Below are experts of layer 2 (counted from 0) of a mixture-of-experts language model. Rows are named router (the router's row for the expert), gate (a neuron's input weights, with its number), up (a neuron's input weights, with its number), down (a neuron's output weights, with its number) and show model dimensions 64-127. Each number is 128 + 32 x the weight over its row's rms, rounded and kept within 0 to 255. Numbers have three digits each.
Before each expert's rows: "raises" lists some tokens whose logits its average output raises strongly, later layers aside; "mostly gets" lists some tokens that are sent to it at least half of the time. This comes from a sample of Wikipedia text that the model never trained on.

# expert 3
raises: ",", " and", ".", " of", "-", " in"
mostly gets: " power", " disc", " can", " could", " must", " cultural"
router:143089154161088165148118093176124089145105101143102165154172052114112093116163070106127101148192094111154131081092105094157079103105154101130166131140123089125145096156141071135112106083126142
gate0:098096058227149101128144107154143125146107141155121070110134159113162154182124120080090120132131147160096074175121156124179163128128180131083123105160161066151125165147098119172118195148135149
up0:119175136110160119109079099136150102123144142093093149105182176119162135102144164136177144103147106027167100125149110085093089140116117150174140134038103121115136115119140106198152079137156136
down0:108111153128104149105120140094108134162103154181124111155151127067116083110149146133131137118152118164128192077098171116152110050145165125181141101154160164151164150114164173143171193151133123
gate1:124118176197049094103180104121072106195146134098155113156129113145118149119142097200140127158144104164096124108136115193136137109088136145162082181157059135156179090166111146158100103186124076
up1:143114187156093113084149112114081077166092126067115146112126128155118147129137130107118084122084131127072147114089153162125120149117143091149062124170081140098120102149156203179123104136136090
down1:080154132145063095073134110116075145183129114133088120132166102145150116140131141123147090115172181093105192138196131171164086191122175080143145196135097122145163081075100145159154178112135151
gate2:155111174124148063122113155135155159138120173129181170108110104136111176116141154169135105152123122103140037157144173099132134142160151091157173107162097104104164129162133113113121112100170167
up2:120125065109096133124153072153133099111152135181064126145151128123109103135085089143098112164161163104122186116147089152119136117144065125120158113094102082104127125124139070119123137165150058
down2:176146107152134065095125111101123153139082137111105125107144077130079100155124154090120131096106141149090109109122102158174093117212152142138157082135104131165078127160109150131114090110141113
gate3:119079110130125160173175136116182137069116137130147139120155168058200099131150093108109114112164097142109180130066066138122113141164088138174200110080133116158149100129181130061091139130147128
up3:145146136128110163096177154135118114141138119178118127122173140080088112117097173108133134068104097142128067115123129110056146152118105089099059117152150083094107105117108116136169149127174147
down3:109156146138108150103181146142177147079141112143187142137117167114117122099159090113191172123214089106122129018175159142156137113052114122083149145090105140128151113089159159120117142080127147
gate4:081024086115095117048122100138117146112105149115177108126143107076162152102133079132212171121156127111170204120158156180088157111167120116125176117142127146099108121155074128143143174120108131
up4:099140025109144115098175186157124114059114154122116212079174157144134115175131120149166134139124148182096119092161102156114102095116136144084076103179138074078089099128133131135216124162167055
down4:150129153166180157174131084111154095099127192114193125148094150108089146120182148063102126112142095154161075117129143131113103109098062136101093141159170135164112116202143103165151141115143162
gate5:106178157152113176073119126119144129093094135121130128183199130147146121127129130093119119135143128149127090123107089170099093060087171141106207072123132090134185186152140160100111130102099154
up5:160117117118093044159137096149150164117125131178190073163108156160091140157153125134188182140083126076131163134131128127178093174125113143127071187164102117123113128099158123139127114099127123
down5:144156146131094135129092085137165088105100107101118175156131127094097141097177120154112190146128086119198170122155102145130126086116117085141127141123074090114098090110125083064068152098138110
gate6:175127133115127128131097141134158141143114160127116104121131126170151087126103149124109130119113063125136158120191130171167179093185099047087104136114150123117146128067122144181099124066084167
up6:092121096143129145144126145216137162170077093091148161127081144162168161091160083104143100157114177142147171038032124111113103123102141180135155132138099105166085124085160147132169142162131121
down6:110158095137129154153115095138103168132120098159176078136094117194165152109070216102187115166123167151103085168141132095103123104140167172079132098155143094123154190119115151086171122164173152
gate7:157154118189129109171094101109108145181095142092165085138123115137157085068121188088159089121159136147082152128169107141093147131133134107143117165134158085199144108134123109131110156106141110
up7:103139110072167166140142128135114189150095123152152134083105168139110151140127176059106144136107168126101135173153117155097139156147138135151092138129150152209110112150107185086139140176158124
down7:115163130179073146186149073058083147157150101179088135169204187138120092102149151116126130110124102084107117120076097128039152170108154171170152117171184157159116127090160113137126152136126098
gate8:137124212117168139131152119116124153168143083128123079107147059129121120130106141142158137079147116121154109126183160184179113194127154151150158139158113100158163104126074187158152171126135177
up8:128088129092148123124115159113137083118129136127108119112109138087181069149066134082161124178140124131122119172083169139140140096164073089139099150106120126105123077093086124146088161131161128
down8:156111134153110147143108147092185118131106147125155124092139139159079113124109158136132182084146072175178207133116142186120117109152134052117109097146130122169131048101117114118155127109185156
gate9:117126109187113112118102115105102133163092148094084170166122087152146156109125141116134114187144160135103096142152121161173135119177156042094174181174118093136135105154116125136031118160135112
up9:094104156144095114143096112140120095106086159156160088126177140104104112134201090099157089075187087070165107130125050139115118149088100188145151107133189130155136137102156066090098115147150098
down9:100129149183116110150164146106105098151150158132123128063169160114185205104164124106154114154132130161137155112154104096177124085163130090107133089127079097099106185140141067125151119171099070
gate10:108150186170157154146129143099127141101069146122139170125131114107163172159144173074149151123104085053119149113110092131117113050109111143146200110132133169132104068137164154115058090091142127
up10:183122089135116192102090112117123140103062078126154203129144125125134066141096102135142186179101100149172201123108172192129112115182134085137138109112164131140143144129083153177176122092123121
down10:118117137153052111104077125148117128129150140100115114168134071097159114144115166159153135136123122148120126136090158119154081093050105112101167163114132088102077118138128084143098083141129139
gate11:209093094142121097156045133184107167134150109124141141120105141099123074101126085072145097090201088118203149136100079166151114093118158096185150143173035148147145135140102105112143089139179086
up11:114099151105101120121191114198108145090126147136181110111126154109054121179123133127137098144131105105126137129130151136096136087173160144115199085142147137095152122103088149088101090142139107
down11:177120105115091135098166113119095166175124130143151178130145152148095093111151117112203142122151108131086086114163117126140110162084116043079106106164139099117108108140112116188135103166159133
gate12:140115176119095174071061138170194103206122121132150119170111079119126063162161110148104100140121112105156136122089147071127079116092139163123228145119160154096102141112103156181126179063123091
up12:058158127165160081143127092165145163143134171080183106147110118104171124106114164099142133119123101141086126157132148183147085159056109086156116095142094096199141094117088140061110109124150177
down12:161154152161188100148094109170128127149127085115166133135057094164108138092123079072127225110157144125124172084165117116175042125142102114148124100126165164125133097136058198105161147116116140
gate13:147105090158166136178076191187096095148156099145116141138197130152132159105168131117150119123127151070144157084184099121132130109086128075094139147093077182100127125059129094106161121135069152
up13:148076168117163176144100113089122122142073152172133107126106156125113108061155157112170134097104186124148140153113089119097168168075202113143135099160167156097111151121125190129183198158113124
down13:135128171136177134107108160111130077137152121160136126105130093079113132067166149167073135123111113168110123159155132165115180146067124164116169145159163162103096130132083177121129110161151138
gate14:108149050163104150099111123154117120187129094123144112081117130080090078138104129144104078161107166174146142158139107148143072126082164112118112102118139195126159062130114116167131196070110145
up14:155184119123159113189109158120129128124156057173098062161170109151130086135165143141121155166100092122142086159108122129204080190107127118156094096095146147080158097118081133181151143159077108
down14:122126137087182110148113193110136161110073097104076091141111125210200185123153105095130136202115151149174080147091069156118141177076099147097163120113151144147114154088118182166188163154169132
gate15:159126118108113107162120145140114140180141195143155107082085112134157142112146125113105098136133074144184155151087139107174158128162179093132066095140104049176149126147061159153112168111141118
up15:082151124122172149106127116112143205119144188074141143098150084107127080162102169170143159123109127096109139138141167126093122124148075109126121086134058120150172142137106152174145169105101147
down15:156127151104153140148111148111095115079171146164143110138171123168134142110101104200068144106133114101166137147148098169117171110062098027174132134075212120125094085148125138142151135098128183
gate16:131104119164128139102156136150067127144143146092108125150120144185122086125163099100153108114085123147145106120157035102154088095172158138108132147116158140099077155137186068126128150128115116
up16:126105135124122144149090180151097065103134211120141102151145116154073085167081151166101165091127151153134048123130152100142109071137116147128119156147095094065135125146125118135151168132120134
down16:139106080152166123099085139151147176143063180105194116170155168150130100125134139151142047099146145143150161195066100143121185094129152164109187196137158149164103116161130117114101172112162112
gate17:139169161134098134149114154102091192169150172118146085108112124096155101140115093075099139155145133163159034156112127212162134138108164163162140117161159103094138132104099127204140162146116083
up17:112112103109109110146153133146130115112079155135184137097141144143092176080161117117173070140120098111160144145171130081069128179104141096160184163132057120144168078139139113078166079152111132
down17:136067096112136124127153066141130069091146100157124161204145111103121086131156129124121171059128124091189150107117139175123170118119138176168114124110114119092181069135120126135124139074072162
gate18:079153134072062150129146150136114109115135132163165129025185148138139128127175162144139156146143145094144125079160081106132093152159113139091114106139168136117162119104145084104069069133102147
up18:164088098118103136180162077147135085094093150067116170120106122109087106129116112158168168162157108108163152124090136146120136099162109094150163127140066150113153122144134193128165182130130107
down18:199081137181123173137160087131151102173111122078151164142088120070145105150182111145135144157185159145154112156119116149095133103145121142123131077156112114107132132160061138076115139180092143
gate19:141169108158136167084138107098184134108158136136176128140138119185152118082142140150183210111099158076137089063150142169176097121129162099082174141152146126132143123164149101138057226093157091
up19:163170161080060155110119129159151162153136119133108140115163093102106132153135124116125121100145139167118146135111103095092142164139162173106109110139135127182159095150213117154144066136145129
down19:174108148083126080120153149141068111165176140093160135148107116123093118128108148135115183111092143147149111121122169129186135170169162110129120123125111096171117151122121170089143145074125116
gate20:156101136180078079150092096112116078156096121161101134095198115174116166149134129142135121089064143149140164089173102105109097157123076084160132092124112134109091145100209213149142139112134113
up20:138132185087156134097096117145113094140124117099158108072183136142189119124101140107104145093131095172059132129134150117146092131127122170146110096183126162112106189152093090131165112108122125
down20:050141190143107162141072150136140118079095112079156138110151164093127114128117121102112153134135115170078117151115182077128133146168132111167120165149096120125125104099100113056209145109098097
gate21:175098103141108163151153168127100138189138128099141113141123097096143098146117095099146121138134123142169113101164115131148102124176153160196156102098094099143126120120119114085111103102107135
up21:129155141144147145079142170074138096117140149147092093207137072066124157110084108170194149102143116168121132119098102092138108182138153106144155102095120126125133121112129157123149133134178082
down21:097105119151146109102111131123138122128165160171109146173100139103167144120131139186145176106125172129152098136159129153161110102067158143144101094132140099162114207179136150134149119117114101

# expert 9
raises: ",", " and", "-", " in", ".", " ("
mostly gets: " Ar", " r", " Ad", " Primary", " Mal", " ch"
router:135107131163093130117138112143122100148133111148115188071180107112088102071166112119132096193155142119131097089103106160187103114183154135145170154127114119064102105161098112153108102076106099
gate0:085098051201163083120126104106180153104090124142120069110124153120155194160159134112106130145116132145078087162143139120189148158117184152113087079146180129131125132124083148161160147152148161
up0:133167124096143140120104102113066131122171140133095162156169142102168090122153147126149136093145105045193128154114049115100132121167146161130121169061108063131169132152144088182122087152141116
down0:062097123130104111122154131125106202159108126184111121084127145099079119098159180116135116101120116163102117122110178145123099134161159174163087136116202163129153118153142179170081170128122122
gate1:151076199207046063102179128171072121214134164109181111121130085127116123087121081180119164147164103203107122113140112164152163092105094118160077173134080136153137099121096130135108071132140090
up1:145067209141093137113174143163081094145087144099158151103114108148083149093103095071106154105094128124105125131085177136143130110184129058170092121120089117129136133109133139166114081104161102
down1:129131125135050143075165103116106114209144157148170130094152118154140127083130092129119109087143164125099164162186129164154098116181119119128163140122069158114195121105140149159146163098094138
gate2:159126197139110114136143155181151156102116162124140173103137111163094178140113181153172106204116067098147065171139160117138092157138139105171150130123180085117160114166123049158139126105157148
up2:129143054096100142154098110141097123167153187156059137159179155119139079125103100170089132123138179100091162106165072132093172139134095125105147145115089105147133096169149126107095172182122112
down2:087180134160150059116118091112139145148073139106108124124155110172191102078179089109183041155155134128174123107124108087169179138194139169129189134114058107118113184173196138165138124119115038
gate3:125111109114103156175162150095194125080093140150176130141135180083203096127158127089131096115160106142104188092115116103126130114117107143169165104048128103141150134178206134046107133140162141
up3:123122141106121174066196134114110099142134148165074127093164143085085082084087167125122152051137103144137089118082089134065149138115109102069078107192154110114085121139088096157149167112173106
down3:107168151142091178127114115115140111138116096182198148168101133102156133126095110080175145132121105121127150121173168097115134091094131058089189147102117100129139096108159117077127123116175155
gate4:045096094106138160075134092144133198147113140106159079119125090095169152092098086160193186124132145101144171136174115174108168093157127165139211120158133111108098130145069127124135151095135138
up4:149121052111151120138146178089076124078098162150153169081162153167190131161135077150137078167176077148134141081182090151138108070093162148090061090152151099115070101126167094146217121107173081
down4:119188179120123137151141086089155163132103106123094097172129093150053187101164176082133085147138130156192134114073185132127172115112131124071105140120155121170102167150187121134135076136166166
gate5:134122211155085119058127137135097138114130120142118145194164115165092139167130140083119139124150091174151134176147087170109105053143121135139211081155154140140138147162153171100075120099077158
up5:154100077101078097149132104134139107139124113166143096151119152150132113163137116120182122122085168082128121137102113097150104170122134123119073223189116084135158152129182105133143115102144083
down5:156201142113141136134165092117096049120083089111124143126139152077074098134126112151181142135118126096198160143213072095131149121156101101110160092147087080102134083178168108101093120083133124
gate6:150123155104146122158148158170167178114130183083150130117109127180124080137110156120132133114114077154152135107171135182234157086196101055096120105101109095145182125077129117143087133099104145
up6:108102076123130156114103138139113136174084107134131189135086154181145195094199062131162124158105192113124184093068115108110103146122162164145163155117135087161107107113168165102211170161056130
down6:142121125163105129139145066132106112156098075112215161158135184123160161124120170161170118183115178156096089079069120121126114130141148094056120131148160118163131132124166082145113136188094160
gate7:170152110170125106169075121142131132189118153093136095118117104110166093080110154095144083081139117141095145137154075122099171139164130100169167190173150113153120117147110118140093140107109105
up7:127137155071151187150153120147118191137127113132151104067103191112162119170140150074128133089090163144083117154154113147096137170149123141173145148125149112221100143152095177080123140171184076
down7:129162142128160131185130068135102169146133149178155138081113150106183137133067178141150154111127144101088090134137107134072125173121116133175162103117141141144093167146107168159140111190162150
gate8:114176186127188095095133142137083134162159095138133096127127073111116106151120142122160164067137165091189069106147151143177151159091114119121150178117114137148098143126073143183171118100131163
up8:104136148159116115147093177142106137092124113128138059117111121147175077183123127066180127180123158131123145168101171178154153116133086135120113131099161104136129105107081135199075111169207122
down8:125074149116099065137132131101133122088145111128099133140128141123137150126089122102137144081095089139143163099148135152088124061095137108131138106165170112147096158123106100093107111098142130
gate9:103121116179081107141119099142108143140073158105081165133131103115136149126107135116126093177197139118096087160163149158178132106152142100144166167148139110126104109106128133052051088138160099
up9:117118190147100138120074100118145118105064169132209100122163110086117110102156118149140119104146120092177065134151037200100141188124100128160192141127176141152171136148112076115094081138151117
down9:101144144146117105137151110069137106156079143094120127055173148072119171096173143131155071136150098122194085115109073134143144090199152117146142065119116095164114143084121132120116142167085078
gate10:097154148151153151143114106132142165092092106067157137136128144073176137155145136105131152129121090074166129141110057145150112071090106120168170130105115117118142065126135118068103092089139176
up10:188123109178118167142070099085103117092103077119135192130116130140121099152066140120126147143112135146150216128076173158150130110124135065188086114099130116146129140140127111215156124132121120
down10:092064129169087061143119176154082131157086123100116097130122119121118091088145119160111079160165073136110091177100166131154100132125095098118128138138179106118088129151153106118145127135127143
gate11:184056062153115103138097164151113121146130135120139156144110153113138086117141077093143105073194118117194146161074082191166127081144187109174195142163081150134133145129111098083172074144122039
up11:114106146086132112115124101219131154149115150153185136115109115102073125156127121126152119152143117095165125136119150130110135081172145128093167117117161124096105079122078166121080091178144129
down11:110136194128117102161110105123156149162129125124135132119189116131139115096141092131104121132072128162115123127114219150128104118098097117067120153060132097161096136158122130174135137085126123
gate12:174143180084045177078089122176127083174115114118116100150125093133130071191187090128114128165079082142170140114134150075121089139120119170096209131107154123125110115139082149166126171078124095
up12:092121072162167098115115105160111136129139149089169113158122142131149133119157170122151131116123128152084111185144146155167061155095091115150094073136087155162180125119124173101134123124128192
down12:124147101146109143152074072118115157171114083124169152150103095141134129149147133078168183082162159131103173111114131144172096143131100113159137095101126162132156120112131141122163158113148169
gate13:150147109143158160122073177172096079137185116125084134141160098146102152124163113147132114107111162098145131069148091109101139154105122136102200142133062175115135129093133111120131104134056115
up13:129109124089145174168079109085122095087088130195125097091107146100094135074152139130148132075148175129127108126109064155123149170068178117097157106165165164101087163123142188160158157140102109
down13:125138173077182140108115148079134143115113153155080107103137098120112126112146113153094135119118092164079118117105098175093144145148108164120168165150155154103145137150097143121156119145171119
gate14:106126108167111165107072090126086085181161113106163132110104109103116104141128142171111103150098159143142141152148124149144089118060157108134138126124149187111181100105118134166142170069111157
up14:153148131124185100124133184123089114155193119173136074169175110151147118120197141134153154144138114091163118142159122114151066172088103150164108099095149163071165111115076174124185153149095108
down14:073217173140149127111102183094123173068119142122124137131111087166172161105109142094141138169115108171148135142067064122117125156088099146141119178094134106102108208089098188095186149195168127
gate15:127146137121095128176126106119128136116124157165162114087083118136150126075148131128106107147126100160166149149095119101166143096138154100115064082161104048187114147130089136154106143136169163
up15:082131079166145161100138091104162210098141167057143108085166124101113092160109141196124159106092159062091191157131122148126097129136062113116116081144079119118141149083080159177142152120134187
down15:151126126132146087137095158143139157060136096111116176128149117155109136228087080179154171126113127134116130189119089116146199171023121068175143167101162122152088083176145155128145091147125167
gate16:146099101166110133087195114138073146167177144089086123127108121155092081124170103135117130078068096160158128129144089138109102127192167113137136146120168123102080165132186116127136157147105091
up16:156108140098110182149102156174115099110120210073155096118147125113081072178073157166082188070121095172159076111101125148144128131194114163123103142164110100088120133162171104160144131160113134
down16:111087134182164169135110077138113110160134186085141144136127131152135094104087127141119138161092121110157175143099104160156144077174165180123143168182068130171071126164099127120154195129126126
gate17:133160153135114134167114168132103129175135161107169088104127133111151140084118126116126076161156159165182074146115087217147153142086171130183153126150160093085125171118091098197154137126089094
up17:142071089111139123157139096143118132087081197092169109090163140155157130097131110115172109131100098100156145171157109067122121152132164134149187171151103123142130055163161148063138120144076119
down17:176048069142128126154152119152126129099102095160165135162165140183163118183128105092106148117154130046144134075133162077170174062096134107167141125101128136106151054143132142127115131043091206
gate18:117150129090094140130176149143150112149145128162141132042179115166145095120163178141195172145175122124153128084174074124147078184138106139109136144133157131155163109113150116130047097107159134
up18:127074111146085116142117084121116088082090130055125162186108118096065143149145103154136137153123129097130135132086133104119127116160105091151168164139088098104144109173140145124171145142116102
down18:196118112118091158146170071126157106142126108069173169180129115097165173151177101160129150122157176183123100157156090104142107105125088112139148102153128102090101155115104137102122162188029095
gate19:176110103134098145067143063153167156122167166102197127150133087179118138098104135137166205124108128075138119114148125166164123122155136084123184143167150132152142105159104103137062181117108123
up19:158162171076085124085089103157107093156130079140098144103143087108095110140148071100147156123183138171097137151147095119099091115122166177126135096123141150181141084168221140141153104120150118
down19:104101114099164052139087132097096119139141149138141151150111109122107103086112129104155161128190141171164138136144128107147173145136128156146085085150114096166089149157126200172111112134171097
gate20:168064104149084143170127109145143101122098070122104122103185104161107138126138104146109149101066156139155141098169129087113062131148114102119172085128094141095126197058164181166103165138105116
up20:144119137053120157108104120164112076100110152124171103102178116148155121086110116131127110121136130160089111151114120103124077105123086164150122121153109129129128184107063083127160100129081140
down20:065139203124150151131129115199146141076099165080138106119105118102140145069098119092130095110124125142130091104122198130102112110131130113108078205175151124123186164121105144121146147144163141
gate21:172094117165111146177155166142101148160123130095142108111138108126133088156091098072142135158112102164147141099146128099140095097180133154165133127115070115167137132121109100135143097084061150
up21:148162122147163172125117189080155115106142144149084083134149130121093144098105117132161150128118098183102126139123108125161114148138130114139125095123116112102140151109135163159128130121173110
down21:090077134116170152167094194112178107097126163120135120129120124109127160127088207169109166115106159160123065162165089137148134145036093143175045105147158150134139160133143201144155097150113077

# expert 5
raises: ",", ".", " and", " of", ")", ")."
mostly gets: " near", " her", "z", "N", " ·", " o"
router:158096139171080127089096112143118104143073071114135121143165092081111115066177150139144127177172113124158128110089086146187132114179157103140128199148134100125129101162124085152102100103094110
gate0:073102056153146069145130078092175136119103133183117076169147147109164161180156121103093146149119103145124083204146140116170182139136199166122065113160201087137140160146088134165116185109124145
up0:094160107140140113090136107181120089135133149102120162144162130133166150122179154142171112107174153069191113134150082106122108132120135165158140133078104082148155102108129115167154083129168166
down0:071104073142133095091135169082141192211135157112161096146125150139111101115136135102155140108130132150168152091137151135121166118166167106159144116147154104124122124117131184095090139082126082
gate1:148131174209063088122157111133078124198149158089176107145090099131144145116102100188146136181180082159108142080155125199150160076115132146135095172107103147125160097137096149149109092150135059
up1:134102202156110126103153129139108062153100121066145154123098119132109143113095122097105122133149123127094140100127174185124150113195112082129097101116127182111118161119126188170135086109163066
down1:069127172154043130085127124152089165215119149103156151117143071169133143157162105143113159123197108112105169144148065126116118172116146095113159123153101153111170103115123204127106209107131113
gate2:173116160134100098142122132136141132110145151124144153085136083106078149115099147163147114202103118082143043151141142128135115133159142109179180141172170079104174103145107055099132107109154157
up2:094121063083102140138165083153130128135121161162074116194152120159129113140090115127096108154146159111106202124124081124097162141144085151096147121120090105162151108140138086124111165150117103
down2:111170108135149108098153159130196111165116138132155120135143096153094156125147108125135079122136108179148122157125095129134130162175090062100169108094129122109127114185132144100112069124186050
gate3:158108050135099156178160147100162131081098158117135152107130171096196093144148123100092136114132061117131184115093103114096126091150079155176172089065158099148152101121177118045127114152168112
up3:147127118129123145070182131155109071145102110139100119101174100074106126074069144115137118077135105152133043093103133096058172158135134079076050127182156103103099155181085095164116146135146124
down3:128140095090103161119129118158133077118131125123249178151061162168150121112098056102150125121136109102131154090128169134116133095057128119091136125110102144174188103113187102129082107077137137
gate4:117088112101140108082122108163103213158111172105182088109130047067163144092108127167179178126140166112137211161157143181103133069149156144130216146124101131111136146184100130133125149098120159
up4:139132067105199142114134175105093099086128154132130156119173211160174141207148101150138127122130117168156128102163057137093133106106127129065085106162158078117064121093159125119223079140125088
down4:113147108163116135178147107113117069121131142081136141160156115106098170157135097076134111103138133146210092141115119113120133165090110194136118121145188094160112169165140125136095180090183125
gate5:135128169167064114081114101187092115099105120111129143200174112143128136148113153115104104132124118140175118156135062163092091055118144122139199076143133131100152137163144168087086126094066175
up5:155112090059128094149107111105189127131098142193180102125109178164120149131180158149191162129125170069108114148107184142174115179141151153138062170158097072153145149113186095121108116132169109
down5:159217158102142123158097169102153072122114097115173120146163150085063067109127037163164134148088130099194110160166092129132054123156186116146160126131089085128146115155106109175113131192144119
gate6:158131158111130106147114164173164182133089157099118100091148116199118102135121181103129132112087071114150132092168133162197146065183118069117153113124178112158165115078132113176092095090098182
up6:105099095147131179166096155176106154180128126101138145129085145139175160084186069118135128175105175131124179085082126125113093135083177163116174131091138108167065106074156157112172198172114147
down6:103172081141145120118090095124094166084114117137173110169128157159187117112092152082154085192140166173107126128106104084116107189129150110105176103097112075146113148111124147142174189139142110
gate7:182159134170109106169072121140110083174110148111143105096111088118158068081109148075167099127169110160088140110176100130124174129137117112176131177141158068160100124165147141128077103107138102
up7:136156177050142160134139136150095171122146122144135124101126155145100095151151112063132169111080201159116115152170118130130141184167148111140113146138149129199089126150110165097142096165173104
down7:107142158134119146152152063066079121175132188119130143120186112093035087123124110096177108133179124110123096150151171115070152199078131159088127090159145125163139177139161135122158137153151132
gate8:093159168157175101109113113122094125144124082158177104136139080080133084162100133134158131059138140095184108115151151151201139140082149148110125165150135098137117114127112175178152116096141142
up8:106096147117106114120119150159112102090107143093145073100085151111173090146085118098147120154138154133160139149137167190182150118165075113124075105135196116126103097118087105174055157171149105
down8:154132171107100133153141130103173127098117159124133163108094157147170109144096092085134164054080156144151143132093139148104103122142096058128109151122101094133130093115129093085113083104183110
gate9:109084128160095122150109062114127151149064138097069183130110071152132117105126115123153099162216145140127109135158142183171150102167163113106162186197125097144132119137132103109096099144159132
up9:085115154130086135109080128123122062108101165147157105131169095060081120138148077109114162098140099105214109160141038146127129159111056148115143107159145140170142147132107077094073096147153087
down9:068134113184108073065148115055082099160176168111085097125222127103120147161204206132166082144177141163157120122145125125188183067214135072150166114140146109156117164118132100127105119169165050
gate10:134149168172151159128146116143136139085079132065123195123094129074141155134149165112153187099127063071160136111152110153167148107100139110167188095108141155127091082132138131096096056110133171
up10:156131055136153163112071126092132107064068076150131177120132146109140072146073138138132182158062138112151185101086183124129120123142184057179112124081159109115143158135078142198149115083113099
down10:145123114117038130108099067132151112134115155089096086138182112105126105092103102169154094145153153131127155082123189076149098135129101124090081160128169070082088152158118124132179123164096134
gate11:164114086141121149166095150146101126164158129130116154141137113089131050098133079099150110106183081116201153127059088140115129082110152149148170167177077151119107137129065118095132110146154037
up11:107045149088113116120097121224098145131132125107166158081079121090062091171100120117128113150120136105143124125107125115141125087186135158102170123117122100078125141162062154102089117182130109
down11:159104067145191081109151107115143110142112155138152126110164123050155089193161123125156146168179089173090097115192150138104128116133100106140170136120173125102142106130159079126063128126112113
gate12:128113182086068166068104129190144081184118074125178086129108049136136109162153134168100072144094067114162134119087169092166055132122135153108210114104179193109093135129074158188111155075129067
up12:051134097143177076114090096174107126144160153110172100160098108124130118128164144113167128139094123127084066151118121186170066118094112129154125073084099124180180086091108155085105111118109158
down12:153126137148180128167085101137126148140143130117157095135063093148107103086142035102130164150118146187116141095117133129115102132128074086087118123138160166099116118136124133089099122114102127
gate13:156125123131170173142076133183053088158169115105076146144182151125120157095153136115141109104108152085162122093158110122092108108098095144086159137100052189105099142097125114121155129124041144
up13:170126170119124196172123054049097083083084132199081117109097172129101107087123149103188128097138181119113125151086103163123099153091176076117146115151156143118126158142117188165183206136096126
down13:153142157089119156117095159127125177109123117137118103143135098124120163099156107104057183085125086138118115135141139162117107117141132164157168098145135145140132170079124138138134089125172171
gate14:093121121154105154075120099172113109177147112078146145102115144083121081155119127135103113140099148156154131144149109173115086118117148120101135142122152191130193074142130109160110180067120131
up14:143186187134158076138152149125099134142151088181093071171166110135160097124162136107160160143112115115143123159137113140164057181110109180139110068101172133073152085143060148163167167149131119
down14:099114203108122143107082173111166157104058107140117095137131115174199157110133140090096134170114149146137134093094084141149139173097152154150136131116152092133142146067155176133147139170160155
gate15:123130119101076099183129141142113132151149147152160070097117077105145143072150101137091121150133098112176134151101114144163150116180148104136077084155110070181156105117074129152093132123157136
up15:124144081141144153103136117108127199099171190075149092123175116094164078140133144177111151116090132064111181143135148150113126143145081115129087085114070154129154124090093153184142146097108161
down15:185167127123173083123053141137130087076117146134100133116179145131128117160107071149080142087125199076142139101108100130145093158066110062122143177098147115139120146129110151120158109160149162
gate16:112141117164134137120160158129081131181157134049093122148090145155077103170166027122145076131070114187170118140135104122126070070196179081106144140107153109098094138119191103104152137144123071
up16:140113152159128166147118172158070083125111161066171096149146184111108100196105170157093131091120126197138059121113163114167076080173110148131126125112079105084152119126150108090149100145143124
down16:154102114119149148077131089176117154150091144091155174147119140150121061104117121125140097103124157139113153126127144130122143087154135171103159126129094119141101140114109112058160197196180108
gate17:129157141149130113141101156141139129130147167104148096114122154070156148103121122097142145148147123152209101180138129167144161138126153147157125100171141122115145150107059144211145132122069081
up17:148104093141117108174155103130107146119099138121165113103138134152088141118156106142176092147112117131138107162159122106100109130125148105180175202150064119108114058134138114119158125159088130
down17:114122058165138144089102105158125127124129052129129117129110135087063101167166134108148122078110106125161164102126107113121135185133117128141105095125136050090140095124118107067111122069122199
gate18:101147115088067158135201142140150093117109111186121119037161100146125132115180138185178164160137130114131156108171065132123095176150098140077122115109165120114149143081144124123085041108115135
up18:154082118154094191160111094121131074082113143063101197161121153103083113190159117125169174162159121109154142083086157138120136105171085127154153123138062125111171101155136144117110184135134103
down18:171119138175127139170151079133141118155140145121186102153180119076144160128154133163182096180166169161147084144140153123124110096158146132130165055142135101084093137137095089104111190173087161
gate19:127125097144143154084165047127153133086150168098177155134147135160113133067126134140164206126105170072124090088138122179182115066129136092111175124155140140151148105164125098167064164064144119
up19:180160185095082136120093111152139175131109090152112125101142067134133130143121115113124115098160158150092117131129125124125126183145168193117104136116163140145123109151215110141125108167176115
down19:126110170053119043126084168130081164123133144091177143176108150112115102162096154137116140124117154118162148143146147098133208168117134189185051134124129097154118153139109161154105123106171097
gate20:190083106161116108143132095175093095129089064120115143073176101134071150169123112155119122137080116152118151133165112125161106186149086098143165049087081169109114142089181198188095147139112093
up20:107131203080142149118070112172108099115107135101170126075191095131158097117105148172105083147161093203116120131156160152155110105158094109185099133134130153169125145143063097152147103130121112
down20:100131137114157157141155120134172176020136159072160126117161120120144133116111092035091163127128133149118163163167145154133085102129150112121102127093180100109130193111095143061202141116170142
gate21:169087129161122124151170152142140153167158143084171119118144137117127095169081101102126145132113092168129121120166142130156095080170177138205125118147092112172110098108119132109094087082130145
up21:114187151134152145131111173110193138109135168132110084147143110110116141106073086150154171136133094165102129136145121123130087157114172128156121128139106100149127118114132166149107160146184087
down21:054107101132132141155148166104109119109124136153111139140109103145156142077115172170108141154110200134152083099148108153172164151070130115124127090145157128094115158106155168144182135170127103